config.yaml
n_layer: 8
d_model: 128
n_experts: 48
experts_per_token: 4
d_expert: 64
d_shared_expert: 64
activation: "squared_relu"
moe_layers: [1, 2, 3, 4, 5, 6, 7]
router_score: "softmax"
normalize_top_k: true
routed_scale: 2.0
balance_loss: 0.0022
balance_bias: false
router_z_loss: 0.001
router_bias: true
shared_expert_gate: true
init_std_router: 0.0153
lr_router: 0.000996
vocab_size: 8192
norm: "rmsnorm"
norm_eps: 1e-05
tie_embeddings: false
optimizer: "muon_variant"
lr: 0.003
beta1: 0.95
batch_tokens: [32768, 65536, 98304]
seq_len: 768
train_tokens: 257500000
steps: 4344
dataset: "wikipedia_en"
Below are experts of layer 5 (counted from 0) of a mixture-of-experts language model. Rows are named router (the router's row for the expert), up (a neuron's input weights, with its number) and show model dimensions 0-127. Each number is 50 + 10 x the weight over its row's rms, rounded and kept within 0 to 99.
After each expert's rows: "gets" lists some tokens that make up at least twice as much of what it gets as of all text. This comes from a sample of Wikipedia text that the model never trained on. Tokens count by the router's weight.

# expert 14
router:47 42 46 71 51 60 51 51 62 54 34 58 62 63 53 54 46 71 56 56 35 28 63 46 38 49 44 68 64 46 47 52 42 51 39 43 43 46 39 57 53 60 46 36 61 53 38 33 54 50 31 70 53 49 41 68 34 37 50 57 48 67 58 48 47 39 42 48 64 49 51 63 51 44 61 45 50 53 53 49 46 48 46 58 37 52 44 38 31 48 52 37 58 38 56 61 35 47 63 68 72 42 46 42 62 51 27 62 59 49 64 51 49 42 43 58 49 49 64 55 64 44 55 30 60 45 56 56
up7:44 36 39 32 56 28 48 42 61 54 54 42 47 40 51 59 51 66 49 48 55 53 28 72 49 44 56 49 60 51 60 36 37 52 38 52 38 59 41 37 49 51 47 49 51 57 58 54 42 60 42 44 31 47 33 57 55 39 50 54 62 57 55 58 40 57 53 36 51 73 42 53 51 32 45 36 67 35 70 63 41 43 55 49 47 55 56 54 47 60 49 51 64 17 48 55 47 40 47 67 28 35 55 42 61 56 61 46 45 42 39 48 40 37 56 35 59 51 58 38 62 57 51 50 60 42 44 41
up8:45 60 46 45 39 31 37 47 36 49 42 38 56 68 61 59 39 48 43 30 55 30 57 58 41 46 44 52 44 44 36 44 55 67 37 60 57 33 59 45 42 63 37 63 34 44 38 68 51 51 37 36 38 54 58 58 54 48 60 56 57 50 41 66 50 47 52 48 40 49 47 54 49 44 50 63 63 46 45 44 47 35 42 48 53 70 44 40 41 50 63 50 59 45 73 53 86 45 68 56 72 61 54 43 45 41 49 48 55 61 66 55 48 39 50 60 52 47 46 48 54 45 63 54 54 37 50 48
gets: " P", " S", " F", " C", " B", " M"

# expert 42
router:37 51 40 57 68 65 55 55 59 44 51 54 51 60 69 65 49 59 66 58 46 50 48 56 39 31 34 41 54 59 41 54 48 48 36 32 32 41 41 53 40 46 49 43 72 64 55 38 48 52 40 53 51 37 33 57 39 51 44 47 56 64 55 40 36 43 34 53 70 67 53 40 52 43 63 40 29 52 63 59 48 47 66 53 39 38 41 44 48 53 34 40 52 46 57 44 44 42 62 53 62 39 63 47 52 63 47 63 54 49 49 64 65 33 49 65 43 65 63 62 55 64 52 45 51 49 45 56
up9:55 43 61 57 58 67 41 60 54 49 60 45 44 48 66 61 47 46 40 34 51 57 47 53 40 35 28 51 61 43 41 21 47 51 41 47 68 55 39 63 56 54 55 45 66 58 48 59 44 67 58 61 63 47 57 26 37 48 47 38 51 49 53 64 55 48 64 35 53 38 46 57 48 42 64 64 45 49 48 52 42 67 35 46 46 52 44 46 34 62 46 56 54 60 52 48 62 60 36 34 50 37 52 59 65 52 51 67 61 52 34 38 39 46 54 54 34 70 41 56 57 44 51 54 71 59 58 49
up10:49 40 60 39 35 73 47 36 65 46 57 50 30 67 51 59 61 54 45 53 68 34 53 56 71 51 53 46 49 52 55 63 46 59 51 59 44 46 56 29 50 54 54 42 52 53 40 45 51 56 42 52 63 39 58 70 56 60 34 48 59 38 34 56 58 60 36 67 50 58 37 37 59 40 40 37 55 55 51 47 48 23 61 55 46 52 41 43 62 70 39 50 48 53 43 42 60 41 68 52 56 60 48 40 37 45 52 43 60 33 56 50 52 44 50 41 30 41 58 57 49 55 38 35 58 60 33 48
gets: " the", " a", " The", " as", " an", "The"

# expert 23
router:46 46 43 55 58 50 58 55 62 35 34 57 44 61 58 62 52 53 65 61 51 48 60 44 36 41 43 49 65 57 27 62 52 52 57 38 43 44 39 50 50 54 51 40 67 54 44 37 45 65 29 72 61 37 60 57 49 39 58 51 60 64 49 43 41 41 39 34 57 62 48 56 48 50 71 44 37 38 56 43 66 46 58 64 40 58 54 33 38 55 45 49 55 31 50 69 43 54 53 67 56 52 56 52 65 56 50 51 57 31 58 70 59 43 50 53 50 59 45 56 52 74 68 42 51 52 40 42
up6:60 45 38 55 48 49 45 52 41 48 50 61 43 65 48 52 26 50 45 48 56 50 54 49 61 57 70 22 58 62 53 56 23 44 46 30 59 67 51 51 34 42 53 42 45 31 64 52 53 76 37 50 60 36 50 43 41 30 56 49 55 53 56 51 53 42 35 37 62 60 47 45 36 50 62 44 51 61 37 49 59 31 52 60 44 44 57 51 55 65 52 37 58 57 45 48 41 51 41 49 49 41 60 49 61 58 47 53 39 46 64 47 63 45 53 42 60 43 37 40 40 67 32 45 70 50 46 53
up7:65 47 48 44 65 65 34 40 37 52 73 50 41 53 63 60 47 58 56 61 49 54 66 63 62 49 56 43 65 50 55 50 41 56 47 38 57 41 53 51 62 46 34 46 44 57 45 70 43 69 50 39 60 56 55 41 44 30 55 43 55 39 49 46 44 42 42 63 46 47 49 51 45 55 56 65 45 50 64 38 63 33 69 56 52 55 43 40 37 55 25 62 57 45 45 32 58 41 55 43 26 47 53 46 64 49 54 54 61 35 60 60 64 64 52 45 49 50 69 57 65 50 53 47 42 69 41 53
gets: ",", " was", " he", " is", " and", " He"

# expert 4
router:39 34 46 72 65 68 47 52 58 56 48 57 69 61 56 48 49 52 49 55 45 29 57 57 56 40 27 45 50 45 39 58 47 52 50 49 56 53 30 46 60 61 48 33 43 64 41 39 44 70 48 53 52 39 48 76 36 27 44 52 46 72 68 49 35 45 40 53 70 59 57 50 51 46 52 47 42 56 48 59 54 52 45 66 53 52 47 40 35 62 36 38 59 55 48 53 52 41 59 56 49 45 48 45 58 62 43 62 63 48 57 61 63 46 57 65 58 62 56 50 63 57 65 50 61 41 35 51
up3:61 43 34 73 59 59 43 20 48 48 43 55 37 54 52 59 63 45 47 59 58 17 44 45 59 39 46 56 39 53 37 47 49 54 65 61 54 60 24 40 39 48 38 43 55 46 65 53 48 56 38 61 58 44 51 37 49 39 44 33 45 67 52 50 60 58 40 45 36 35 42 60 46 34 49 34 41 40 62 53 56 43 45 67 43 46 47 52 48 42 49 47 55 52 51 53 59 53 49 54 64 56 40 51 48 56 53 55 72 53 50 51 57 54 52 50 75 59 60 46 66 42 60 53 58 45 34 62
up4:56 44 50 55 48 57 40 34 52 32 61 62 44 58 40 61 58 49 39 50 47 60 60 60 68 35 50 44 64 51 46 43 53 40 58 62 54 47 49 56 62 60 35 36 59 48 47 47 50 55 48 51 49 53 50 38 31 44 68 38 51 46 54 61 44 36 41 44 51 77 50 44 45 47 41 24 29 54 52 69 46 59 37 51 57 37 46 42 47 64 51 29 48 45 47 54 61 55 38 71 53 47 58 60 41 42 23 47 55 50 61 32 63 47 53 63 58 57 46 31 46 59 48 42 67 53 48 63
gets: " in", "r", " In", "In", " Al", " al"

# expert 10
router:41 40 42 62 52 40 59 57 69 36 44 51 40 63 52 65 43 60 74 70 41 46 55 50 44 34 45 46 57 50 29 53 41 67 45 39 48 38 40 60 58 51 35 54 56 61 45 38 32 65 50 66 62 37 44 57 35 33 57 50 65 58 60 45 31 46 37 50 65 57 46 60 49 42 66 43 42 43 47 58 63 52 47 60 45 44 54 36 40 63 43 49 53 36 60 53 36 57 52 56 63 41 56 47 57 57 49 53 52 33 57 57 54 39 51 49 50 65 48 61 59 59 76 47 49 59 39 43
up3:47 42 32 73 64 51 38 47 53 59 63 52 42 38 39 55 74 48 43 48 57 56 42 53 53 43 59 44 34 42 33 66 31 63 55 48 36 40 43 37 50 49 65 36 44 58 56 72 65 57 26 64 61 57 33 53 52 46 55 59 61 52 39 56 34 52 41 56 42 47 36 61 50 36 59 43 57 36 50 64 54 35 61 48 43 44 38 63 53 48 38 46 47 45 44 60 42 52 62 41 48 46 62 48 44 49 45 54 57 47 52 59 56 51 53 38 66 59 46 69 48 43 43 56 33 56 54 32
up4:49 26 52 45 59 41 50 67 52 73 39 32 56 64 69 27 43 57 52 42 48 50 51 50 58 55 76 45 66 46 65 37 46 46 52 49 44 46 53 50 44 29 48 49 38 64 51 29 39 65 48 38 59 62 51 51 37 22 55 48 49 63 55 54 46 53 59 61 53 44 51 44 30 52 39 37 31 44 37 58 47 42 42 58 69 49 49 40 52 47 51 42 56 63 48 49 57 51 58 40 55 46 36 44 33 51 48 56 34 47 44 57 57 60 39 39 39 50 57 63 44 50 54 46 40 58 52 44
gets: ",", " |", ";", ":", "),", " –"

# expert 34
router:37 39 49 61 60 45 50 63 68 27 41 50 45 72 53 62 46 68 69 75 46 39 56 50 41 47 41 51 60 49 33 43 51 64 40 46 50 38 45 55 60 62 33 54 58 62 48 48 36 69 55 61 47 39 38 60 30 36 52 59 66 51 56 47 38 47 34 54 59 53 51 44 41 47 65 38 41 46 47 51 58 41 56 61 40 38 44 48 38 58 42 38 57 49 55 45 39 52 49 65 57 29 51 39 53 54 55 56 60 34 62 55 63 29 46 64 52 64 57 48 53 49 61 49 53 54 51 42
up16:67 44 49 68 45 48 44 43 55 41 26 54 53 49 31 74 39 60 47 67 53 32 52 45 44 58 30 54 61 62 46 49 44 51 47 44 50 37 45 57 50 43 60 49 43 56 36 45 61 32 37 58 57 51 53 29 46 47 53 53 43 52 50 48 39 41 64 56 45 64 39 40 44 54 71 52 57 52 40 44 49 49 36 65 58 41 39 48 38 57 51 45 46 52 49 47 57 56 46 51 33 37 50 43 54 53 58 17 44 43 40 32 43 27 63 39 47 54 37 33 64 47 55 45 39 59 54 53
up17:80 30 44 63 52 42 53 43 41 46 58 50 45 56 64 35 59 38 42 63 37 57 33 32 43 44 55 61 41 47 56 38 52 55 35 32 47 49 43 59 41 55 44 43 62 71 60 53 63 57 52 59 59 47 32 52 33 52 36 51 36 35 37 38 49 54 31 49 26 38 54 47 36 41 52 56 58 42 48 56 59 47 39 64 50 44 49 40 48 46 34 36 37 57 42 38 55 52 55 53 48 55 47 55 36 73 40 60 57 45 52 60 45 51 43 62 44 48 56 60 40 50 47 39 43 63 42 47
gets: " |", ";", "|", ":", " /", " –"

# expert 40
router:46 52 48 52 59 41 53 67 75 30 40 53 63 59 65 58 54 58 60 70 41 48 48 54 35 31 51 45 52 66 50 55 47 48 39 32 46 43 46 46 55 40 54 42 54 60 54 33 31 52 47 57 53 34 48 77 37 50 50 59 59 60 55 32 32 41 50 45 58 60 60 48 42 41 64 51 39 59 69 57 54 55 41 53 41 39 45 42 40 64 50 41 48 53 57 43 55 55 60 61 42 42 46 43 57 63 53 52 61 47 55 63 61 38 47 75 39 57 58 61 63 51 70 47 43 35 45 52
up4:38 48 75 51 49 54 50 56 52 47 55 64 66 38 38 54 54 43 43 54 44 46 47 68 50 51 57 44 58 51 62 34 39 56 51 52 54 54 26 51 60 57 51 47 34 30 59 59 48 42 46 58 48 43 34 43 59 56 46 45 55 39 37 54 41 65 42 39 62 51 57 54 37 28 65 58 38 53 50 57 49 54 36 47 58 60 51 37 34 55 52 54 39 41 41 36 42 54 35 62 55 59 64 36 69 59 48 40 38 77 50 52 75 52 35 52 56 70 54 40 47 44 57 62 55 49 57 57
up5:38 58 52 53 54 39 49 56 48 60 37 59 33 47 47 59 53 53 36 41 61 37 59 71 86 54 52 38 40 61 42 58 67 58 33 41 45 58 66 49 51 57 45 60 53 50 50 50 44 58 47 61 54 44 40 42 44 61 52 58 50 43 37 48 47 50 56 30 56 49 45 32 38 42 58 65 57 54 44 44 49 56 36 61 47 55 34 38 34 67 33 77 58 43 46 54 68 45 52 44 49 50 73 59 42 34 44 55 47 56 54 41 40 54 42 41 42 34 51 58 55 61 40 41 49 55 38 45
gets: " of", " the", " in", " on", " at", " to"

# expert 0
router:54 38 39 59 45 46 55 63 61 38 43 43 56 65 75 58 42 50 60 72 26 44 55 39 42 40 45 55 53 55 23 63 49 50 39 46 38 52 44 60 54 49 50 31 52 61 37 49 50 56 39 67 54 43 29 53 43 43 55 55 43 58 47 52 35 41 58 61 54 64 49 54 60 50 61 50 30 50 58 58 47 57 54 64 52 40 52 43 38 52 38 46 44 44 53 59 43 52 63 59 48 50 53 21 59 53 40 57 52 51 47 56 62 35 44 76 46 55 52 59 68 63 64 34 46 44 47 48
up9:48 48 59 60 47 41 38 48 55 51 42 48 48 54 53 47 37 33 60 52 55 42 30 31 46 45 55 63 37 40 49 66 53 58 42 56 40 60 63 33 33 36 50 47 46 43 52 39 49 66 46 44 41 38 77 48 44 65 40 48 61 66 41 51 59 26 49 49 46 52 41 39 33 41 53 42 46 42 51 47 37 57 34 52 58 49 55 49 41 53 40 46 22 53 67 63 45 47 56 60 48 51 39 53 38 46 42 61 61 58 43 52 56 51 67 30 41 56 47 56 61 24 54 43 39 47 37 48
up10:42 53 57 58 48 66 52 51 54 43 60 56 54 45 60 63 50 42 38 45 53 58 54 46 56 39 41 51 58 55 43 60 23 39 38 40 58 56 56 25 25 43 39 42 43 48 48 50 74 62 28 56 40 55 46 30 55 55 55 40 58 48 50 64 35 61 46 41 56 57 51 56 37 55 59 51 55 51 58 53 46 40 56 51 62 55 34 47 30 63 42 33 61 44 42 72 39 53 37 57 27 32 53 54 60 48 36 30 52 54 50 47 50 49 51 45 44 50 46 42 38 44 60 27 48 54 55 51
gets: "0", "2", "9", "1", "8", "7"

# expert 17
router:52 49 55 55 53 61 54 61 64 38 43 49 55 67 62 52 53 50 50 53 38 34 54 46 36 49 51 63 52 45 28 44 45 70 41 45 33 42 52 53 48 43 39 39 54 66 39 42 40 68 35 68 58 46 49 69 33 41 35 50 72 61 60 47 47 33 50 53 59 55 39 49 51 47 55 42 32 47 50 53 40 47 56 46 49 52 46 48 34 64 36 49 49 40 46 55 44 51 63 56 72 33 47 38 63 64 31 51 49 44 56 41 52 43 33 53 46 53 65 49 56 71 72 49 58 37 41 40
up3:37 52 65 64 41 49 53 60 37 38 57 56 60 42 61 43 48 53 50 48 31 48 44 36 38 65 43 36 50 53 39 74 45 47 55 45 27 46 56 52 66 74 46 50 49 59 44 48 62 43 34 61 58 39 32 48 57 45 55 50 57 52 41 63 44 39 32 56 45 44 27 65 48 52 56 49 65 47 67 37 36 38 47 57 47 49 55 57 32 56 46 46 38 50 42 47 60 43 51 46 37 49 50 50 58 53 56 45 32 31 44 38 59 46 45 60 60 46 41 48 70 61 47 58 56 49 32 29
up4:41 49 57 68 49 34 66 37 57 70 41 61 59 66 45 46 50 43 69 59 40 48 53 68 58 41 64 62 47 61 47 38 32 48 41 51 36 46 41 41 34 40 49 53 54 55 48 54 51 44 44 45 57 62 61 47 30 58 33 59 47 35 61 52 43 45 61 58 46 46 69 57 62 32 58 59 47 38 44 75 40 41 46 54 56 57 63 62 42 68 44 57 55 68 42 46 42 38 48 27 62 48 59 58 46 52 33 55 55 42 51 60 62 46 43 55 48 42 54 46 54 58 40 52 51 32 52 39
gets: "\n", "==", "-", "===", " (", " \""

# expert 2
router:54 36 54 47 48 41 59 55 55 45 41 46 50 58 72 60 43 56 60 49 29 51 50 38 44 42 42 56 72 61 28 46 51 77 44 43 43 49 36 72 54 42 41 48 74 65 56 54 50 56 43 58 58 36 56 55 43 36 46 50 58 53 58 49 43 38 36 51 64 62 45 46 57 43 65 35 47 56 72 61 50 52 48 58 42 37 43 44 43 55 34 42 55 51 59 63 35 45 48 52 59 44 58 48 57 47 44 47 52 39 63 46 65 44 41 55 46 58 65 61 63 67 70 42 49 40 39 62
up6:39 31 51 57 58 62 26 62 47 62 34 55 44 56 41 60 55 32 54 45 37 48 50 55 54 47 62 32 50 46 39 51 62 43 48 53 41 49 39 43 55 59 49 52 39 41 45 53 56 53 47 48 54 25 77 44 54 52 57 44 55 57 42 58 31 53 62 66 60 37 54 66 53 56 54 47 40 55 50 49 34 44 54 36 69 51 42 45 66 59 61 47 48 35 49 32 32 59 45 34 61 38 57 43 27 50 64 40 49 33 58 56 61 66 53 67 47 49 52 48 58 49 61 51 43 58 50 61
up7:57 48 46 56 57 37 64 48 52 45 54 54 15 46 63 57 58 53 55 54 58 42 19 34 28 61 38 56 76 29 45 52 51 44 47 48 46 60 50 58 51 38 38 47 49 70 42 55 51 65 40 62 49 36 48 51 41 40 41 37 45 52 62 54 38 47 49 57 49 38 49 40 56 50 39 55 45 51 61 36 45 66 51 42 58 54 54 44 63 65 46 55 44 52 42 47 52 48 42 45 43 56 50 55 33 49 42 81 41 38 46 43 73 53 56 52 60 54 57 48 55 59 41 50 47 54 45 67
gets: ".", ",", " that", " which", " and", " but"

# expert 30
router:42 38 50 49 61 58 53 55 54 34 50 38 43 72 51 66 39 56 63 70 48 38 64 44 36 50 35 59 64 54 33 51 43 57 41 36 35 32 40 54 45 47 33 38 47 65 51 52 48 50 38 51 50 37 38 65 33 40 48 55 72 46 58 39 27 36 49 52 63 63 48 51 49 45 64 53 38 44 60 64 56 57 49 63 41 33 44 49 51 49 46 44 42 53 57 57 37 52 49 53 46 40 60 42 58 61 50 55 61 35 61 59 46 42 51 62 43 70 66 55 54 48 57 60 60 44 35 37
up7:38 26 45 47 55 50 44 36 53 50 65 61 48 66 40 53 55 57 52 59 53 47 52 41 28 47 52 28 59 44 62 68 36 41 36 52 57 31 62 52 46 59 45 49 48 31 32 61 34 49 50 58 55 71 41 51 35 50 45 54 49 28 52 40 52 39 59 38 59 46 31 43 28 46 62 52 52 35 55 54 64 68 45 33 64 44 40 54 41 61 48 54 54 49 65 49 53 53 61 58 51 58 56 40 34 47 46 57 35 40 49 40 51 55 62 47 45 65 51 57 51 63 59 57 62 51 51 37
up8:43 54 39 56 43 42 46 53 57 36 32 45 25 37 56 58 52 42 53 40 57 41 60 46 50 55 41 48 46 37 44 53 51 53 54 55 32 61 56 44 19 57 45 59 34 56 45 63 50 54 45 71 28 53 37 50 41 35 33 64 69 63 62 65 38 48 44 51 36 38 54 59 28 35 56 58 53 29 47 62 59 49 67 48 39 50 38 51 49 48 59 45 43 67 41 52 65 41 58 44 45 52 45 29 48 57 43 57 60 54 47 45 45 43 41 52 59 49 44 53 62 48 51 44 49 62 43 38
gets: " |", "|", "-", ":", "c", " -"

# expert 13
router:36 53 47 48 50 46 50 53 72 49 22 50 51 64 72 51 52 49 62 66 36 43 70 41 41 44 34 53 59 50 40 61 40 61 48 45 50 34 50 56 62 41 52 28 68 50 40 48 36 75 50 55 47 48 30 59 22 56 46 53 49 58 49 44 46 44 48 52 53 55 46 49 51 55 65 62 45 59 53 52 51 40 50 72 38 37 58 53 44 64 56 35 62 42 49 65 42 39 50 63 52 56 54 43 62 54 47 55 54 46 53 52 67 39 44 72 44 61 46 54 66 64 49 47 48 56 47 48
up1:62 46 46 45 60 56 51 68 51 58 46 43 61 69 65 49 65 34 48 55 53 65 51 40 28 39 61 58 59 52 56 57 57 47 53 62 41 35 59 53 43 34 41 67 56 45 43 37 51 60 42 53 47 39 57 51 27 43 75 60 38 45 38 55 66 49 36 55 51 63 48 38 44 62 44 52 52 57 45 56 50 49 40 44 70 43 42 61 36 54 53 54 46 51 61 68 31 67 59 48 33 53 39 44 46 54 53 61 64 58 37 59 48 56 45 53 57 36 36 48 65 54 42 31 38 49 56 49
up2:50 50 63 53 27 41 41 44 47 57 61 45 34 63 57 50 53 62 34 67 57 40 82 44 57 67 42 53 41 36 33 56 52 54 46 52 47 52 56 50 40 66 60 53 46 39 65 38 48 46 66 63 51 50 35 51 58 63 51 25 53 52 37 45 41 58 52 50 46 69 49 31 69 53 48 47 54 50 56 54 59 66 37 59 39 44 51 49 50 63 47 29 55 53 48 61 39 45 40 58 66 53 48 46 47 51 47 48 46 48 68 45 53 49 44 45 41 49 44 31 40 34 39 45 55 58 71 53
gets: "0", "3", "6", "5", "4", "2"

# expert 16
router:44 36 40 65 53 54 46 62 66 49 29 55 61 62 46 66 41 57 55 51 44 35 66 60 40 45 40 56 59 47 41 56 46 58 48 36 52 38 38 50 54 59 49 39 57 69 37 37 44 53 28 69 43 38 47 61 47 40 52 61 53 64 61 42 46 38 58 47 57 68 51 51 40 53 61 51 50 56 63 63 55 45 58 68 38 54 38 44 27 47 44 38 60 32 54 65 53 46 52 73 62 43 50 37 53 53 39 61 58 31 55 53 56 48 44 51 49 58 61 55 67 47 53 40 70 44 53 51
up5:50 51 31 35 69 48 46 54 52 35 58 55 59 48 66 48 42 59 42 63 47 62 45 62 43 64 49 43 53 44 48 30 57 45 47 56 38 46 58 61 61 59 57 34 53 54 29 57 37 44 49 48 60 71 64 74 32 55 54 53 43 48 52 53 47 38 51 47 55 39 49 57 42 53 61 56 38 63 43 55 40 36 60 67 50 50 55 29 26 52 35 41 46 58 44 53 56 42 57 48 44 37 47 60 50 65 49 59 44 51 46 54 53 48 26 50 55 39 58 70 53 58 26 47 55 57 66 59
up6:31 66 60 51 50 63 43 60 60 62 31 57 50 56 52 33 55 44 43 43 54 52 33 63 42 56 59 41 50 61 46 48 58 62 62 44 39 64 48 45 46 44 40 55 73 57 40 40 67 59 62 50 41 43 66 51 49 55 54 44 48 48 50 34 49 57 34 43 61 67 54 62 48 44 67 37 88 57 50 37 55 44 60 45 48 53 38 48 50 48 53 56 37 27 47 55 43 40 44 34 43 40 49 43 58 56 50 51 58 25 43 52 69 39 48 50 43 49 51 50 34 53 41 45 41 51 54 57
gets: " H", " D", " K", " C", " M", " L"

# expert 45
router:46 48 39 45 50 56 51 60 56 45 38 47 50 68 57 55 43 50 61 54 30 34 61 52 50 54 37 53 50 43 29 55 44 63 28 48 54 44 54 70 45 52 32 34 69 45 53 46 45 57 43 77 48 55 41 47 32 39 49 57 54 60 54 51 44 42 52 53 61 73 55 46 48 55 75 48 40 53 58 53 48 34 34 50 49 44 43 51 35 45 61 45 54 35 51 58 35 55 50 63 57 45 47 37 68 68 35 43 60 48 56 42 63 50 39 58 56 60 64 58 78 46 61 52 52 44 45 55
up11:55 55 28 49 42 55 66 53 46 45 56 47 41 41 43 51 48 58 48 50 52 50 58 37 44 58 48 43 62 51 53 48 38 64 52 46 51 51 56 55 36 26 40 65 77 48 55 27 52 38 59 73 37 65 55 63 31 64 57 48 53 42 38 43 54 49 62 43 49 42 43 57 58 46 52 44 64 39 60 39 55 60 57 51 49 44 50 54 45 47 60 47 58 30 50 70 35 44 46 59 55 53 42 31 46 40 54 38 45 33 52 39 70 48 49 60 65 44 55 27 30 35 56 41 57 48 45 47
up12:50 37 51 47 48 61 46 56 60 41 56 51 33 59 49 50 49 44 59 23 49 43 46 56 30 60 56 44 59 40 47 48 59 26 43 45 34 54 58 41 46 43 40 45 72 44 38 50 43 63 33 53 41 65 46 48 60 51 53 55 46 40 53 74 44 37 56 52 56 69 52 50 51 68 61 63 44 49 63 53 49 52 37 49 56 46 50 43 62 40 41 35 54 36 42 35 48 53 52 69 45 53 45 35 64 56 38 38 47 49 33 41 64 52 57 66 42 46 67 39 48 43 73 42 44 58 37 62
gets: "\n", "0", "3", "4", "5", "7"

# expert 19
router:34 44 36 58 66 44 58 50 73 53 54 62 55 64 59 56 48 63 52 61 31 44 66 41 43 42 42 65 53 52 29 49 40 75 33 47 46 57 46 50 60 39 37 43 49 62 43 43 46 53 48 69 44 31 52 52 46 36 61 52 57 54 55 48 34 48 56 53 62 75 46 50 51 44 64 47 37 50 61 51 60 53 47 61 47 41 47 52 31 57 53 56 53 46 44 48 43 47 61 57 49 53 46 41 69 55 42 39 50 57 61 59 60 34 44 63 47 68 52 70 62 57 72 37 42 46 40 42
up6:33 57 46 57 58 56 60 64 49 51 41 44 41 37 55 42 30 46 59 72 57 39 64 59 22 47 46 37 47 54 46 53 57 49 49 59 53 38 56 51 39 33 52 67 47 50 42 30 56 45 39 49 58 73 50 46 23 33 60 38 40 45 42 60 44 42 31 58 61 64 58 53 54 71 46 55 36 46 53 55 39 52 49 67 46 40 40 58 45 45 60 49 57 65 50 42 53 43 52 56 39 57 46 34 49 52 53 57 63 45 48 33 44 39 59 58 46 58 53 51 64 64 64 56 49 66 47 50
up7:48 43 45 38 51 46 47 43 65 47 47 60 48 67 49 37 62 56 59 38 40 37 54 65 63 39 45 45 47 49 33 63 58 52 44 51 51 47 60 42 38 34 47 44 35 50 68 63 34 60 58 64 39 45 58 48 37 50 64 61 43 58 23 50 47 55 46 59 40 62 70 54 50 53 51 36 47 40 58 54 59 44 49 62 45 40 42 57 56 49 43 54 23 46 41 56 50 51 52 57 41 53 36 53 32 57 29 40 67 41 36 69 38 49 46 45 55 68 66 57 61 57 50 48 57 54 66 35
gets: ")", "4", "7", "6", "8", "5"

# expert 21
router:51 43 50 49 62 46 64 73 52 55 49 42 52 54 52 71 46 57 80 67 40 43 54 60 39 45 50 45 59 58 38 55 52 62 37 32 43 40 27 55 45 49 38 48 60 52 51 43 29 58 43 66 56 32 40 59 42 41 49 54 67 60 55 42 49 44 46 45 63 72 45 50 42 49 68 51 46 52 56 65 56 61 57 53 49 43 50 45 30 52 48 49 48 43 62 51 48 35 40 47 55 59 56 35 58 63 45 62 60 37 65 62 67 51 50 59 53 64 60 56 58 59 66 58 58 41 37 60
up6:34 50 53 29 57 68 67 45 54 67 51 40 54 55 55 68 43 43 35 45 49 48 53 44 51 65 39 52 56 61 81 58 50 58 55 50 50 39 67 42 40 51 50 56 49 57 48 39 28 48 40 51 41 49 74 38 45 52 45 55 54 65 37 52 54 56 48 52 65 54 55 30 43 44 59 50 58 47 48 51 60 63 43 49 38 29 47 38 57 71 39 57 49 53 57 50 56 49 34 49 68 56 60 58 49 64 54 52 47 53 61 62 58 58 40 50 42 72 38 56 49 58 62 34 50 33 48 39
up7:54 51 51 44 43 56 51 54 63 44 44 60 48 59 53 77 45 59 58 50 71 49 42 50 57 46 43 70 58 49 47 74 57 40 39 41 47 45 44 23 65 58 43 35 35 60 44 69 40 60 59 57 54 41 37 53 53 46 41 59 58 71 46 55 69 57 49 46 37 50 38 64 56 64 54 43 60 44 41 48 55 47 44 45 51 60 47 36 34 44 49 48 60 34 49 33 35 48 42 67 56 40 49 19 59 56 58 51 54 50 61 34 42 51 52 45 59 58 43 63 52 54 37 50 55 47 63 48
gets: " and", ".", ",", ":", " by", " to"

# expert 6
router:45 46 59 50 51 44 56 62 52 47 31 49 60 56 64 52 56 56 59 55 47 41 56 55 44 42 44 44 69 55 51 53 48 69 40 45 40 44 28 47 52 44 51 41 51 55 48 39 45 78 48 59 50 35 51 72 25 51 50 63 59 61 71 42 33 44 42 45 69 59 54 46 39 50 73 39 52 56 58 69 59 53 47 52 32 35 54 35 45 59 53 44 45 42 51 52 47 46 49 57 59 50 57 43 65 60 45 45 62 48 47 61 56 53 38 71 42 50 60 59 72 61 57 53 53 30 42 59
up3:41 54 52 46 46 51 37 44 49 35 57 68 45 46 48 49 51 60 57 49 57 50 58 44 33 39 37 42 41 26 47 44 63 48 39 38 49 47 59 44 57 47 57 46 50 59 65 46 64 59 70 27 70 41 43 35 51 68 49 51 50 56 35 53 51 33 52 52 42 48 33 34 28 40 46 54 54 45 62 47 47 43 46 51 40 26 68 62 52 51 55 49 61 50 56 47 42 54 36 40 53 56 28 60 35 62 43 34 46 60 55 44 45 25 51 55 60 46 44 52 49 48 42 38 39 44 37 66
up4:57 56 63 51 43 49 62 40 37 31 41 47 48 47 57 49 55 67 30 45 66 61 71 46 54 68 78 50 47 46 55 64 46 61 55 52 57 34 45 58 56 61 54 52 58 43 40 42 41 54 57 55 72 51 46 52 49 35 49 51 52 71 57 38 55 43 39 47 37 54 39 46 51 44 55 47 40 43 57 60 42 50 48 42 55 43 75 62 43 52 53 50 53 37 39 57 53 50 41 45 54 28 71 29 58 44 60 44 71 32 47 55 49 49 47 64 44 68 53 54 54 49 36 34 49 38 46 50
gets: " to", " of", " for", " with", " by", " in"